Experts of a small language model: vocabulary 8192, 128 experts in each of 12 layers.
Below are experts of layer 8 (counted from 0) of a mixture-of-experts language model. Rows are named router (the router's row for the expert), up (a neuron's input weights, with its number) and show model dimensions 0-127. Each number is 128 + 32 x the weight over its row's rms, rounded and kept within 0 to 255. Numbers have three digits each.
Before each expert's rows: a language model's description of what the expert responds to; "comes after" lists some tokens at least twice as common just before its tokens as in all text. This comes from a sample of Wikipedia text that the model never trained on. Tokens count by the router's weight.

# expert 34
Description: Line breaks and headings. Line breaks after sentence ends or table rows, section heading markers ==, list dashes, and the seconds mark ″ in coordinates.
comes after: ".", " |", "\n", ")", "==", " ="
router:076142105162120106091126136116183055092153165140158156104159152159108107153169192111129150125059107131107153128180151117141191130135074075086110121058078122103176106077100165124142121105138143127147094138118165148144117123144097135112130204107163063127162135141190148060099150122179163168137132133117171178122154136115163158113105047111145104111125088100094151136109157172120110168087
up0:153166070163099143120108160131158087156135150085107129157168162063151134148149080111148128113150100147126092133191139164151170095120109078127198087150130090146116137116113094114126100155119135149099100163094158136202150118061095135081155164064176123135126141083120101111137140140133145109184149169119195127117174181099114130115109101169142112108105120106152176141131063099136120246097
up1:136142078105132084122128114140157101071136124128156142174140098174157122132171147067092157175214078078166120134124154170157093053140113162122181149076164133159144129158146184117120089129108112200159107173127146087130152130118120161097150157161122133131114094095123134114094115150157111141136155153083133148145161087151095190132117103094090101101112091128181134109037191163066121099113
up2:127094160142108095151146075161081121061123126123100157108181129142127154085167079140084109127037100163155155145130070159124123169082101133185074159101056077147085137136145130112069130099120086116155166105089148143133135138154130073117152087179136168137093131135184116125146080145091121155111124178123183156131159161105118052097106125149109149091145188142061157108145100129130118156133
up3:126167071098131157169079155158187115140143139133153082151084112088117120103129143121101124151159138124137173137114145175073157102173111137134111137112142164163085182125153076116147153128125188135126066064125137160085069122132179161187147111143183171133134112107134145106094180103103112186169105170096153132150150085100154096118155105077213113136100145213132143117076127096081146104111
up4:121167067100141167134124070107089151158117128168161179120137165129139108099134153139125138133073150161162151138133136128083135125167093060141073178133123133128171149158114130158127140166146145095060134108110117115090061123174108147129145159107125147175160112112156161098089072143153091132110146119149152130183102073108147127156120101085102178042175098046161140137126135127036142068169
up5:170095134160101102118120170183141175162134115147128137122120095099159100106159131184080192109160098090109179125145122096060127091175126128174135136119108136123124194147123078131116050057094137103141124144119134108094134108133114135134148155172163119113113164119184153078137087118103154132177222176144139166114149169086186159113157060192084097170130138144128135130178136119142087101127
up6:101121188113127148137120123148153084153138109116125133076114160119180118128130101184106081139117117098103154065090127111106167161082078140155097158031119116179081112160083109099065158093065120177173145120128124086129161118081109101146136150134080146097118143130101131134155087113077122162121136065114161159135154145087098101085089113127065171086128131088143155161058161127109135200109
up7:113162074125132141120120199112116115118124143144072137141204189100125115109117137103065107129131140133115185069194116100166159140139104111085108135139187111133133144092102120128167100186153240152048140130125115133139090124090116096165140161114145140144141133108151164100162140139104123098213117141152139166162135082131179116152112116149058144154151097095181124165145103105093162096174
up8:136159105100091135137100113168125141080161127133148113098179112097097141092158095133138152099125139149102159158101104173132182161076126154130087142139118111138146102089180111159142047095110158084068049122065156093140141115109160109151082076123128155124167101149076134131114159119105177160191099082100104158097137159108191071119149122135171069094116151099053116108140164132177144181106
up9:189112135135159109173133146144113100106162040173143113073120107138125109106113121097084143133114113123137162117168122123177124118079134085106060086086122205157143104125094127104161035120156175132152145141092155128095117127123101119146061203128149083146128169133121141101118116111163152148083108166175063104164141145180132145145144100087156069122090171121082144058136127147094087104110
up10:124149079068118144106113175109163131130145168148123124129159128097116180107119134096104205117089092150087177084166078146126107139140109075097164173106166158164154123084080151112154095150156197099156120189127133204102054143131139137158169129102160123118187155144157107061120122126153148135181126123160125156143082123194160108073142109158129152160107123159142121186087132137114196132100
up11:119098144106078108117113171094084133036154169138170137099090111153123124172166130132111210131178179148161195116168123092122152125122080150086129167151087122116132112066116096120156072112159193046118119115149163137162132122125130162150107113131150082155147141113208133057131144122141077130144112137089148104118134133139152129162157044154103160160130152122104104118093137112168115069095
up12:203189081112115119139124142134115132182167132145155154129115105134202122080163138160102114165119114148123180162147102169121214129150155161104160155116127206123124126144132120116113098169130140166086131141137127142117111077120112185155162165088161129139169111124138141120083130126174116103167200122154155135191137098137072145138149101138157140071084112168111182116056108219079135103115
up13:162151139066149125130117061106149146137158078113119135140073159124165087111172126105151150208136116107101177134084147123139132121125071091159192155138118104150091168136150158159093151110091121119164106120111167174101129151095178053080125156122139115138171105123197124159114182170100147118148177139170138118120110107128116157127149159156196086077099149101189088122210157096116104113171
up14:140067110159139148166096143113182161130115164060128122163108072123158118118091120136110093173127123118162174126094157114059168131115106130087093099081097135116158146052135180128172068149155183098136140050070120119162124091149099127171165150116155174105121138150093129123124113125090111086100137185143105122146153110096173040134199113121100146081070121125090132131124136140100107108171
up15:116154163113108142122132166143162121118131048143104111134133092098117140126105116158082129138144109096090098129051150156068154061088086099179085076166168072097123140093171174164137119084114187146092153160105109127165096102166128124131078120169100099165114135135168165130128107099084171141109131143139191102127107165225162129084145119113177073115107113134113135126203177113141137155135

# expert 48
Description: Line breaks, descriptors. Line breaks in lists and equations, plus descriptive words in spec lists or captions: left, right, double, single, given, built.
comes after: ",", " |", ")", ":", " a", ";"
router:160129130113152124145142038116157126083137120116162145066163160195151072136133192165107115178119118165106130107130138176110136133065050129142126166058115132121160143137137185092092146104110123162225134112101144133102081090116142137082112153100129094153146134160107154122117121157152104123145157115126170172135195134125141153125114072128139089094084068125078145059123149168147108140074
up0:122174116138126103165165123107139103099094151183101148141163129173131051212143166132102127125050141120129147127161174063078124164066132097162121090114115129156104122080096085139091119108155173152165096145083127154140109055080104111128127080075097170110098089153176141128115125146179105108129162179122177152075158148145143126056123154187128155125143136067120113134137136163091107126134
up1:169095115135053154109109112150119158102161072147097217087107110120108125123140106114113119150105090109081123146086159140129144194093138122163120164076085143137115060143109105087107062143099127150174138124146152046122057155117039157093100096159125081136099150144148125089124139153120143119143129143116160099161118118155164115072095105102128083096079078124082125093106109119182169124083
up2:106118160082068164146118148220156157124113132134157111085132210148188140098162158144105135143077123209062117096141144138146125189108126165083104131103151152151144109076124102140147120172150126175104096164146115142203095093152115159049166083082132154176140126159190177097112137082148112118153094123170136134189123156146137147097150095161115130154132164142097099138149141133120141149102
up3:141139158157117170101139127096133169180114076197108130080162087104083140139139139176114099128189130127137123105161123167133121181137046131145062115126099123123135098093130130140115057132167130166137149082197127148099112139110094139144131169184133176143186193132146152122171070111157096094133079123151127180153093080082143140132229089141167116152127107165113127086100132129140165122145
up4:158165072104091097190108135128094131094129116144117147144104097202126180110184113078166140178135113142159122117079146141130182110143175101152125158051101124163149161162112184086123100176166113113179149107180151097114103134175124112107075142147156123128152104093199134112143091103173091120099111095130122115146068070150101117061083116184134138108105113156102153084181152182127132126108
up5:145191109131092125161148099102193159136136147101123183119078119120134116122143125166163144160081132093182144155145107130113137134115171152166148174122167117160124106129151128147111148068070131097150119122176148126156115081147083145179180113080127118144148109167179124149031227119155148140148157106138121086097157094111168109134122116114153049113091115119086129136132222095110189126101
up6:195156068121123157177123129118095146113072164126180142108119134148068143144075108133214094151131149149120151141159081185056137149084068129124094174179125082137181124110149177128136112105090119143135114127103145157121136101132115127119146114150076078111144185105121148123131224195125127088140143194085124116112157174122118133119100107142103158083153090152166118115122070110140118178097
up7:144131130108112140126131123148070169104139158147133140058155193110141097109076104125079132110149155141094111132085102125109184117100057158109099154085117099100079094117143142133099158031127165106159142119127120101167128151065124179074104147051090135154140141142155129166091076133110129138131121192061158169111172141176159074080129116115113154166103145126060119164155120154141093129083
up8:152085119116096127117129147188163153127117081139153117112212118119159154131148144106090109164127150130157105175105125137068122181142101125161163110115097147130112171139145181087128176175085149146174132129170157147148076154120132148105128137059133170173076170158136131212072086105143136129121119113101096090149168130122092086174074030157130120155136127119109138109146111071186132097070
up9:108097111209149135121148085118131164122149091172123127174103126138094114089089131144127120146091161184055122101113130122097147158122111063138099143067140115115095169122130113118104176099097155130149139152050149173174120116123130086172073166100145085148154146185131139137160118102170192161132167135176121131158192170159172103080157136103083035114117141097111174126122142149146150085086
up10:144103163110153151102098090109132151085115091099119134107166179172181132166159205081149175135153125144127089100126178126057120130098136089180121099068077114080152115136124160107156159118104114081123104161176144152078093133101129198139150133114056094139111139076127174114099133119190096157112175104127088130129140155170147162117118122123077115132116088043133083105124163134130164072092
up11:112128128094118143152127124097158145089135104092176176060136179174145119113110146124192055075134113171174057080120161126116174110099043126140098120089116117072146122149122209091140133103078112142100148104134099072172103097159116068083123136123162109112086167163131154108080106108138138134130160122061143123155168099122099120072106132117086070144117075096117120097112123144085140134125
up12:140107149079135183054093155126169176184102075164156136136109193070134159161099134151153061123096094136147110074169106108119152102108148111109156136135103157097147138140145069186151116095080126117125140086086147155088122130117127120142171195174090089145097133094128100157087118137089095144099091116122175099119158107121166092181141120180110161086115127074133091173190141128081167094143
up13:186081124124093121111123110062098176059162109144151138088161147151133098169112138109184144160130165141078092106094129126118201123122060126161118073134103152103104126143098083141087087150148121146154115104152154116179155088098157199147101106128130156144139191140151103139122100124160172127105154100109153095146128156179136119126177095159134144170090143046117076124113109183167049090102
up14:142146117131141108106119103112175083059140170138112128154174100196110148135099141091167180133120119111088117110128127115134167114146135127110159146099118169118170082163101162117130114101111127151197140158120144129096092097079144137127170183124066124126190129078116167087113117141154199161146144154123187123135060160201120169105098126119184144053118067122108134131060199180102139135116
up15:120117150112172069166099129154143072070155180146087168135121140211102166110127152180089187088140143083077074104149155108123109097169123167126119113154040121113103117082110130111141123168100110134168162161094127063097150148055165098138129100168138076171143148117109154108132143159119170140108129134126127130109115117143139122180044059151087160112110097113105102146094126135175138096140

# expert 23
Description: Nouns after determiners. Nouns and adjectives right after a, the or his in running prose, such as home province, came to a head, main, largest.
comes after: " a", " the", " an", " his", " The", " their"
router:140134118182186112177148131144107128074119110174174163081166172166132119143155134131089096156137134175135148120099144156097120152095114108169087128097148089081135173126162178156123113125098190170132102121106174148192086079103105130084077104113113091092188150113106137120103160128167212115111181105114183108127131110157178166122103080152161073070114114109077157105142178124110165158100
up0:126101165181121150143131087172127126073091104140124100169164131184182072136131153090130141133119141097135109145123139090148097203143117160147127101147119123084127107197126090145141158163147098115164168126071155152149127090165156118162122126120086176104134148111139114141066053185158109141130130144105079115115221115148134106148110110046151102132176142102146182154040112105125115179085
up1:182141127150136156133107138095150117165075144179191098109148144198094122149154215100111122167146122150061168078110117137095146123137116136125147134139131140071082201082157137122124118126195194045103130119136124097154112100164089157141081139126088134081164129141108147119096131175123145089097139109141143102132158076143190111142170124143119131079161171139145052112129140127180123158180
up2:125091100143173122144120157120096167193114123149132093050075115156160086168109113153119129132145113137057099062148196114115184134130143089129128071122136137115211123155114132178151150117136118159165092156166117154123104062133128143107071136130140189092131160175157134082131159170141150137140107072100144133125055130094135130163136144138118114129099147145153177138146130101183087074040
up3:158163126161098132173146157098121151099122167128122150127126101148130171114109132090109123115101154108142146150088134154057183167106135134131096132066082123127088077165130162110142137132095173095148090100065110049131114132115103118167144096091106138159175131153169080162157158131145141163110127127051174151115113067070128171107132117116166062124093170102105092040141216108160144107106
up4:099080100108132116145147163135107134096121111170181142100096150105095163102157135157118133121143149131128080086072148172098136112137165129161162085145063113056145160163099113125108154094139129132135132047169151159072098113139142137102118176125092170123105137109153111175106076215115120157113127114114163142178115122181121073090141114212125141154069132066121196082179111149083104150115
up5:103090080124157132081098156122122104114175111133123159113133136128044185103114178124143079152139137107149139120183099121077122113098130068167151141153164081111122146122106106133129137130127185172178155158080114067159154175084081148121156112153152106096131104092168125034109170150117119093202141134172129104137130153097122125144103111073158134139113038131129118057085189117115110149150
up6:135160153135082100142085169133144185157088107166135145143141187124109136145189152162106136082127106132163132155098086077074140130094084046114060158102126085136199178054115170140144093170116160103119104148137107080094147167203161156159123146155099162145122108140137107124140156125171158149136160146099168146116118133122150171122138102091089161114146102192123090095194137108104094093086
up7:135103049134119049142118175217106126132071101138171171117137104153114125139148099140116071126125184143151151123102097152142160130125167090080048137077138138132190102144134179112122145090089117116148172135155127112138123141114156124168089131187152060152131141098127075082148176099146112167129188159076134160089118040113150114156130105155102113112120128106106120080080146118090146127149
up8:101071120166156095150169103162151106127180124171147131098083168099133142105138069110125119124132128115121105166097163096107130089202097108114131095127088137153112139159047099141083191093102124121121076117175144141091155151121166130137105135179127171093094167117086183136130074185155098222152132077123125095116145066101121119143119104122189062160113127164106139164117115127086169116174
up9:168110112111155113108152062117137126199085102185102136128131171170102157075158101091212064144107146058139147121150126175135150162140088137140124146127106126162159097080138083166140157114145155164101121069182116149117099162148143086125089149084154206147101136111156135058142092101135101173158139073138163167140104153133100145068180138099131109105146118078088097093142128116167137146107
up10:155098101146142106086134150103171094067129104119130130154138143190137103113118060163100071158132191133139141122129105115134151116101106107128168096066130094148091139150166176119139108089084207156143183128133144104126108093200074129109104133121133064120177143145109122149162123167155127093132135191080162082166051165113123105166128110078121141097029118115119143098126086120082137115089
up11:125143196110130106153111126131152152115076093132143124103121153102088106156148176176132140153113093109130122117168114069100128171076111154118097116100171087168187126074171090138135059179159152144125119168075196106122190166131122160136112113131143153175152110115079161045113208126164142093105167122123116137126126109127120087102108112152134146081138055127108165106064159079115079090113
up12:144174122106104125120118150111101162147069099101135158079124117116159115150229167131091144171078101143154107098077108175138138169099119107145124129135167097148131169118169180156121127181164130130110119106161152066155118194134175109149092151113060109162133112210221157131167132112149140108135161128118174136121091134144128138101106101132149116127110068165134151127120122157056104038124
up13:141083120142141098145144089161133113122097124159244125081111108094175152095188105084125110109138148101097162134153096077065105123123071126127143089090115138125090122103135133134078128099094174192124084148071184111183152107098142157143069109148103082115150121171101079091137149148131126115117175057133119145135143124088146144133182114096114093084141070175126145100133123115132207133157
up14:189146192186109142110142151120101134147077173138127088115160097130063101123125094113142119113118161069189175151128115140098188157113150120109099061150132128125139188123180097130144094127025146149184105079061121157123141123082151212076107153128098122152097107134113161138088153153109086179085096139130128118128132119165134177111113117133136174096095161127158122120166166121162153086139
up15:127089153183094059152103083164094102131143132185110105073168144149109159131073129139159134129143149160138107116132131067129099120129090121131084138135135157056179084130159138149133131097066159105151113143192181123152091176094048111135138102130154144092216201114074099133123114144090143144125163095114113112098075138145126143163111113116147155159140179091117041148167137125107117158114

# expert 9
Description: Common noun stems. Ordinary nouns and adjectives that take a following suffix, often after of or for, such as author(s), national, record(s), journalist.
comes after: " and", " of", " to", " for", "ing", " on"
router:125170116131116087152106087128157079160131165092162101033196168139187119134167184115136139173131109127089130095152069139138178111131119097106072141038153099158125151107113119135145116132127152136156109099152178135108105104068111091143112107085064117122143151147091102150114131146135151160107142068154143116169135112152198185087117085134154091086135179140088084067119155127136155158091
up0:155086108061173100119070141148137140140155175116115176094081144131115143110116180064132145136170206113093148111131130074055152161113121118073127068067107126076080139128107135154147114086094152181120143164171157123117131148080118145183102133147135061133152165075109107181126112162187138169119152118130166166169129152080122140168175122151145147153151100148137155128060154135125152132164
up1:141132116095134144111103118075070098127098156150135199110167132167117112123122123091100113196168127096126140140140131166112102135112153134091168139160103105105155156104151050158134019127080164132092097154112135139162105058093150160127114124110167126137180172143128083125151157137105131124092096096168078091105141095128160131087142091105062123141132123169117143046130144142184126226149
up2:086133120082129118118159189124105159179178121178112157104143099100170127154153113110148153140108114083084071067177065099140122188057086068135102135105162150125118127133096178118148137088107166121103095105154134146163143121108121077017102165091146121143117134162101134128157117147084137127134136155123146167086162079149115102111112105131205095103102164101101158078149139166177126117173
up3:118107122140147118161134166160102188151136141123198159142147120143141165077148135090131124126151103094127142159110020102087154114139094081104099095129126108144134141131159126165097106126104136157098095155163195145098095132124069071112160152034073130098120116223129147170131102113142182167170162104144103143069139139138171093131087120087136141109139162077116165161102184083125107117113
up4:142142119214202124112123121085118066122135149112119115097093147106150119117169150099168082114104137136138110157127133148116173148086128110159100165104153139131130165096099101132136141104130117103161159115146213079184156120119088120135050109201172119092095131152179144173098112129163184080127145236112090144208122152084084107096147131158146108180120081140137117126133096155141126116129
up5:182148150133076135129084152164096063112153104162115127096167135084098158092087138134070120110106131095114148065121071151108121174150102107058134122131164195135111107133061122093119104115129181141162088121082168143127123093109107105077097103159108134105101112131172103134134119167077181095106147163164125109171131170116203125118146138097106105022123136120127108055125146163146163132097
up6:119130092146092074170086114132123119140160173094154171134166159141151157125127119136099209181177108095094115095152108176182131151139097097118138121125127115117086126147122122131086050088114147058140094090170117199115122151152125084101081134200082049148163130104235162145144155095137174140091083127140125114133198135133160155137144108140144093138125149105116127126155094137129079135134
up7:136147065156141089084090151159098105137090165107108133153186124155120084182139110110115106138114139126138141139195133124172178142140143110070121096125113132155139154138080118166176143115150128119132088106085117101177178118081121111099123144110094168175208083118175129104116135100151100115170150150147133048151199089133162124185150113065118117068121128119145144119120125135043186167194
up8:172116155137132107131143163193178095118135133082205096120107109154148106109192123091147085139128108079098112104156080179139178136095133142093131145121156182159113066153113117119083096106103117082093091156160156156133164163118147137192074120179155129113116154162113157100094123097121213166147141148142125125116111122162181123121143123123160050105101138197098062161100181163151121149094
up9:138132178077102121145126114170089104139107133199196185070159112114193172092098144097082124145115135134158116130122083165091113113153154108135075126062154130146102130150079071163132114129106135133116104118140126109140085117175136102166137152161159134125154124160137146157077127120186187077060120165111117089087073081176116163161128101166181112186185142136099153080175141133113142095129
up10:122141111181186125137136120143119115148137128104086113127120097159167117137085058127085115161142131164137121128115099098088118050120103114136066157144145095144116130160152164157113113086119161134119083116154122139087065126145100138090125124179246097162154112100123169094090170079138069172121210118154153190110158121131147138082118125110123125114083146105087123139174090117080047115164
up11:130086126162169065122141123104182066134080169180154157146191103118158181068103116074153119106085140114081102057123078136155149154148143169125076151093127108106120140146119197162112133111094144136151154129156133089129187113166172104148153131131089142091141162130157134114098123113153171123167126157081104174137129135107145119114119104143093061104137138126175099199110209136066114156090
up12:199210124133239135147119150161133097089052077147124161140134119138101126083142138120154109129153129176123159159095104154116069133191070077136119053093120078111128144128151166127093170114149161126144095109139153116132074113178110162114145106144124139101151122180115136132096093137172152199100176092082134137169152106106140094064165125116138112167168126147106129090098143117118109093136
up13:114084124173154110170126125136140058134129131116115164114092144058183135095128129091107140105125063167184111154169072116148150081158135056113101067106163140138121092154157141122117099131096179133120168104133112168157087152099118098101104123183131110122147135089189097113065131173125171164106122126102145126088117122159111150089134085081157122209146127120161067093149111171132216141153
up14:143139142072152078108115149149192106104146104144081097125119172172096091161123169132169131099105128167167130150149171115069080130151123129144059112109108088170159139140089151162184120100119165164138105120187127173144089119137110178078110157110124085166153110114099047122127149121148181163158120117129097117062102092116201060157119054077117152156146079139145163134144150111136153106100
up15:158125168106197125156110159118105117172153179152170164054087174143126179133114110122077125101146092166120131120164156108153149161123125053182139111143131078183094118136102107091137113127135183132111078076176114146129105172082124111146170118143117101139096139076116174137154127139118141143091130105145101201081068123143116097128093101123114150153077103085172160206100209089128132114125

# expert 0
Description: Place and month names. Capitalized first words of proper names and dates, like compass words, months and city names: North, January, Philadelphia, Summer.
comes after: ",", " |", " in", " and", ":", " of"
router:150129160142142111136103064107134124070131161126177151085141119165171110097145128120136159165125121098132082128112136196135145152069099125119075165045137172161125199118096111139125120069099133162183073103127147117117115145132133098114126124105138137123210116093110107130104093111139136146175169099129135131188146074114132160114140086183102118119107099116116154057072228205116131158133
up0:161173064131131119139055091145087142189180092125144141105114112126167142156115180100176151122088110098157144180149112091149159122092124111100072083103102163092184179086109142169111121108183139152115156096106125160140051108148110167163065124164167129129143094050114120118051120155169151126143138115159134131121142091101085089147108071090078120126156109111140147110123116113151069085120
up1:126136162113143080131133137097133145165060130218119100122157101168154157116108134104092125114157152187100144066122067133172129100129181119176148105112130166128139165120127145124132171153192148132187127169064146134118098139125097149150139108101134082081141133178148185102063102176150188128173118119092124150068085130103123106141187108114183153196134145146201093130090107147135104152133
up2:137126118074062115128156104077113108063104135163109185122105100153119133096094189133144174116129111142125168144078088072127180115159167129127098138145084130166150110140122200193156113116132134076150136067083139158188088077118160087118151147116108169108205133116118110073055110123132156131126122102083163060127101132097139129104155123167122149096142122125171162144194092147139109113085
up3:200130127186143104150086113105148147093130096081175118139109151115113089123048145122152130124136107143099127157114122179015111163122069100116080113094129108058191180112147127105175105151118143153098083085171146142140134134135115103105116131087095109124150163114152163162188150188157114114065143109141164153152175186089110112129077136142151128126104092120104148108155098058139096130096
up4:087069129126115117111115100090142119103152150152095098080139131175141164136092139160149084089108136091109091173154150093164140106170156137122079107104122154075077111146124122169120120108127162189090058115212137118202127149087106139121157191090151180139169127164096111086093127136141150140152178156097079136204167167160090115115136093145131122096153083164155138088129120183123088083166
up5:120079161162110077151130135177119131131138110151172119129179167149130176075062145056081136127103128082064133125116113159142137075174106113095101177121075098112188137128157127153112161102146149130094087107147183156141081106158063099135058088177188163131154147153177145140088102162138087134153125109167095083117085077153118126111138133144128107114159118121107080141112153170133197175128
up6:080061120124135124149168190122136152097124108164131156102154159124139107122113092085143091152156108117087072185150143111144203172098089147070151099098081107075126091168162129131167093121161120179144131082109148130106125162144159138068142129109106158138116208086097142120081152114201111148036149118135083163125176132124094044132118140133113117126128084103139109100114098113080164123150
up7:187109154163083104127103117163172129115164097062135184140077094125119078135117080188131171164125107127073096095085121086054126149099096141118172133153117083179056146129145107191145180093129115108140095125121165135142111078115116183115132157124135073170103105112130117108106149115169141141103110094158155120052125100151188133122154089137127131063082064128105119166100133084127125123092
up8:160103107104135131083089084162129102127099143122122169145151134151126143064157175080101104218067120094157099119107129129140147087154177160119113170062070150120180109148116153152115171102120158142146124129129121127123091133136122090088067169052079175129108145122066166116090104091120096132094143105153107131164125106241147164157143134099184097104140088149171141139088125144121130142168
up9:109158140164104079151127143145112070146129154112148152089146122087083183148084182110148081131104180095124118106120115143082196143122122165123162173122092108168166183099094129080151171127121165165156146109092119097128122133183125102126159131153160140141110128111071155160040127101145130151152203140112145126105082147125105110107139130121075088121149151157162070111220121129036110082121
up10:150149116111102082096110121146158144114145113095114140148156146093054155121105104226116130141100178116137089090141130115148164127142112129103157079088143120122104081114135109158094110118131142179151103151116140138114044108117122141116149124159117088078197144057116112120133120105155093147105105179093177136094152119156227087106096134044124148118061096091124174123108104051176110139136
up11:134063106091065149110106129109165178090136177164123128099102127132104193099178079096179137100110140121148095111138127127080162158060107092160073139110116043119136126076180115117149164082084140115129120102099175200146140169151094144099150129121158126126151101148120081141107127178136150123163158142148152135117138152119148117101136082147098142125122121098080135094198181100107196196086
up12:175146141119120149143120116161107069106141149121159116102125139130089092078083140135081138143147145190185151158121101182113127117154051088116174128103119124089169121112117128086037148097159114076127023156123149128078149133138077124138125146166120134109155131077068195144098121156123120094126182156091079083137111079150148160135118120170104162150120135107104116097186148120094128145056
up13:113125175053108174148146098105120080126083120082149127118154093111121191102088142125148161128128067131144162115136090167117137118145092082186055159139150098193087132092182127094106089136086165110163162144096126125138093115161153093159137121144096168127157138119161117162083112175137104183115093079155186136120141104158136082086119130074217070126099109139153113149090128114158174104096
up14:119116083146152132173130170127102096183113097106139110128170090100146155155163088139159140147157103133169156148141100105135139073171157147090107126115133057058169183071144137106100069125072130125132105101173147168184080134057113109127124154087118175080102140215146115113119041088107158115176186109136141092183133119079137123090157122094156119090155094132127139124120143132103162143125
up15:175187136125088157108178141136199142158126116133151134088166114136126090149141141090130145131162169189090094153151107133111130163115112163117081152117057108051095119110127170090081159100069134086141126064117162113116132164129112161122125166120128175114118163077167109071105163132185107175156164141145172095191142136125119069177050124180094117095149103155136136128104117087137109084110

# expert 18
Description: Common noun stems. Common nouns and verb stems, often completed by a suffix that follows: art, research, film, head(quartered), recover(ed), load(s).
comes after: " the", " and", "-", " a", " The", "=="
router:115164088110114114121088109117142084141130128138153145117129195136153131114153117155077123121132105142144130152133092180125135128140101087141103104083147096113179194072117146111155100140062124171179049139148132180133087074111135120112111120108152095093189172092098086150087179152165153134120168096147162133149164093131127174117076072120095083129139170088068144063152216178125123161111
up0:154132184173101077054080129115138167111168106161167154103156176120147161083093117180119194117096124173166080124091085152100165117171107101128110098142092100130147164130071108128138185080104173103108079137127143096136105149151117131109157151118166079159112142138104125122136143184100149134093134117107196111120134098126142100185171103153041109154132080058089136150143131139108171084092
up1:076126121129069128127068097176118119129123101106172078113103134163120111171164143149139159114155122128124120118138179161116181139184148139148125087096168141093121083164126104135170145124066172157132124163155154155182116143176097160153094140085173154037144166137101189109069183144155116155168076099131230130103184138201170095119128135124149127139125129150149148166136150125152159125141
up2:119140070152105088121128128123201102107110134113172129116146155143141187125138095136101127175099155151166077116148140175058108100140075122064165109084107065172168165161178105079047169107073134177145123121103124146064100150161116175089122145159091116090126148150103167147116139170116145083076117164114145180093118100167128114113161156131137121112146124147136143135107194122100133086060
up3:141101100069133163152053144139135117109136159127142100142092143124110148111172134089118086176115131122114126109138098128120167146130077077124123099104085147117165167080098115127134130183135137075148125182107131145144117043174110054156155140217177087126079181084137132153093148147122157090115201135149129148104056103101134142085094138097181111159141145072139086089152184153117146159132
up4:187111068162163146077144065114178102085162156164091127159175200145091148092054114113069116140149139096135116111122158124175135179093147082134177155135116150100108125088127123115130104126122130144104117183079171149192166123114134129153156123124140150140116165111116092162102168111146237140131109166132129191116092128097138124132134127125086139054104182088116166139161095126156167103103
up5:156187161134144096158108106105112122118114128094128084143132124099112113109104128133072144127050101033150140114124151147141131171152166121135095178119072070114213168080152178159118127110055098097106128159112152103133087171149042039095122112112140169092146150092129098101123124162171081130156164152141106125128151133123125117154105154101111133075120130099146155124107145118082208137149
up6:140116144123172167108050146099101073120123099162129104086079147144051164095162106140104174105156150145138113097118120147103128091147119094142088118123131095139134166096170087121130123141083129147170154106201120078115098149191125086119157133134156138073191117145122120150164138147131075166106092143174170176153101153145158122146088084114103071142147171085109120134188223116128105139058
up7:159087125149118107103139103160116094157147163220174156100144194149149204083115065094156156137160127141132136153122146088102109121202075139117146071131136092057084096123160132154180131064101133107134093126151117151152115108129187172133125105108123120135163194082107100082168166149160135111089105114118114088153093163162108106138184116155116071153085112069129135115096143122153088136128
up8:163140108165137147131125118147168115110170152171122122070113174130119183147128083141166137108129128090077119117132141155144139124148118151164134148133133117081091106162097164132089118150173138071167084135124141128152142150128090182073147129143126108120158158100153161091196131168198099120108136127123144031154112134182120103142130135171032107104085088062080143149114128171192039121094
up9:164046096167142119124138132128110149172083170148117197123119139152127132115164068101081142164135134118118092135103133161115134157158123084161142093158119124106154125184152145126116171080130093115159152143158144180140145127097076088071181125118136162066100227165122171098169137103121190132135101186164136112143140137102186119122100127154145141080053138131152167186158128088087178143127
up10:098136171141126154073088167155144151115051158112145112196169179150153163127098126144137209127094142159098088174136111137109130126142125091143101082104117103063173150105107193142106162105082130106137130077136155163168172134108126109154158126056138153125173124092118149096125104166068126126151169139090098064190116130119149176150078100158139147073132137148077145096085148088094092135104
up11:109131126133138081092086173185139100132144143124190155176139084142166211086169104131099115133148142116159088086125197148170112132115180142098165133144112144144146121120067200145150147135106186106130119110121120128181055110128165152143133131059101119156122118084106045147129119110109113125148162113134125088087082140143143183175090145149148081127111148185121155104143197196126164138108
up12:105137065094207121154164059122118140135116096151112094177110159207122151091076088122104113120104131186193102124159160203184165147142108067164146070165115158080189165119138150129157116112053125101122125064118187173145098111172140114131108096143113105098125128134166108103094113121108135085125144141121165145115081134138117160127166128116160151103104173098132112162136158169154151146093
up13:176068116068183144115057123126165127084166115110118122164138168116138168172151124087157123123149125109120083067152166081102109188126113133110127115121129114124109178102104132112152176128133146143146155112171200111098160177061153121146117144059120088108150137217107130080061126208140143150131191068150131146098114156130136122089105128102102095129111115115109132135171104172169120148080
up14:131156101115122144134164125169136123111105131104100063123159136040122169096117085178103146149146132134102068101135073123124120133120099188134133118090112146084121141180152093098078100151122161115188062125124099110152132093068125167100131145160121148106210118142135140108119125123150090107033116128155173069108125104167175099093118099163118120143110146046113120179059172145148082129107
up15:103171168149134106133082153109125086127115148096132149145099156103135086088138115109135178114149102097137164146129092142152125120103093117125180100079096094131129144113152181119166105101079205130087123134192102164128099188165095024098067193121126067127103134103116138149080120144110081149083074092140106158134167093140128107090160097149088127147132165151141141098113048105134182178142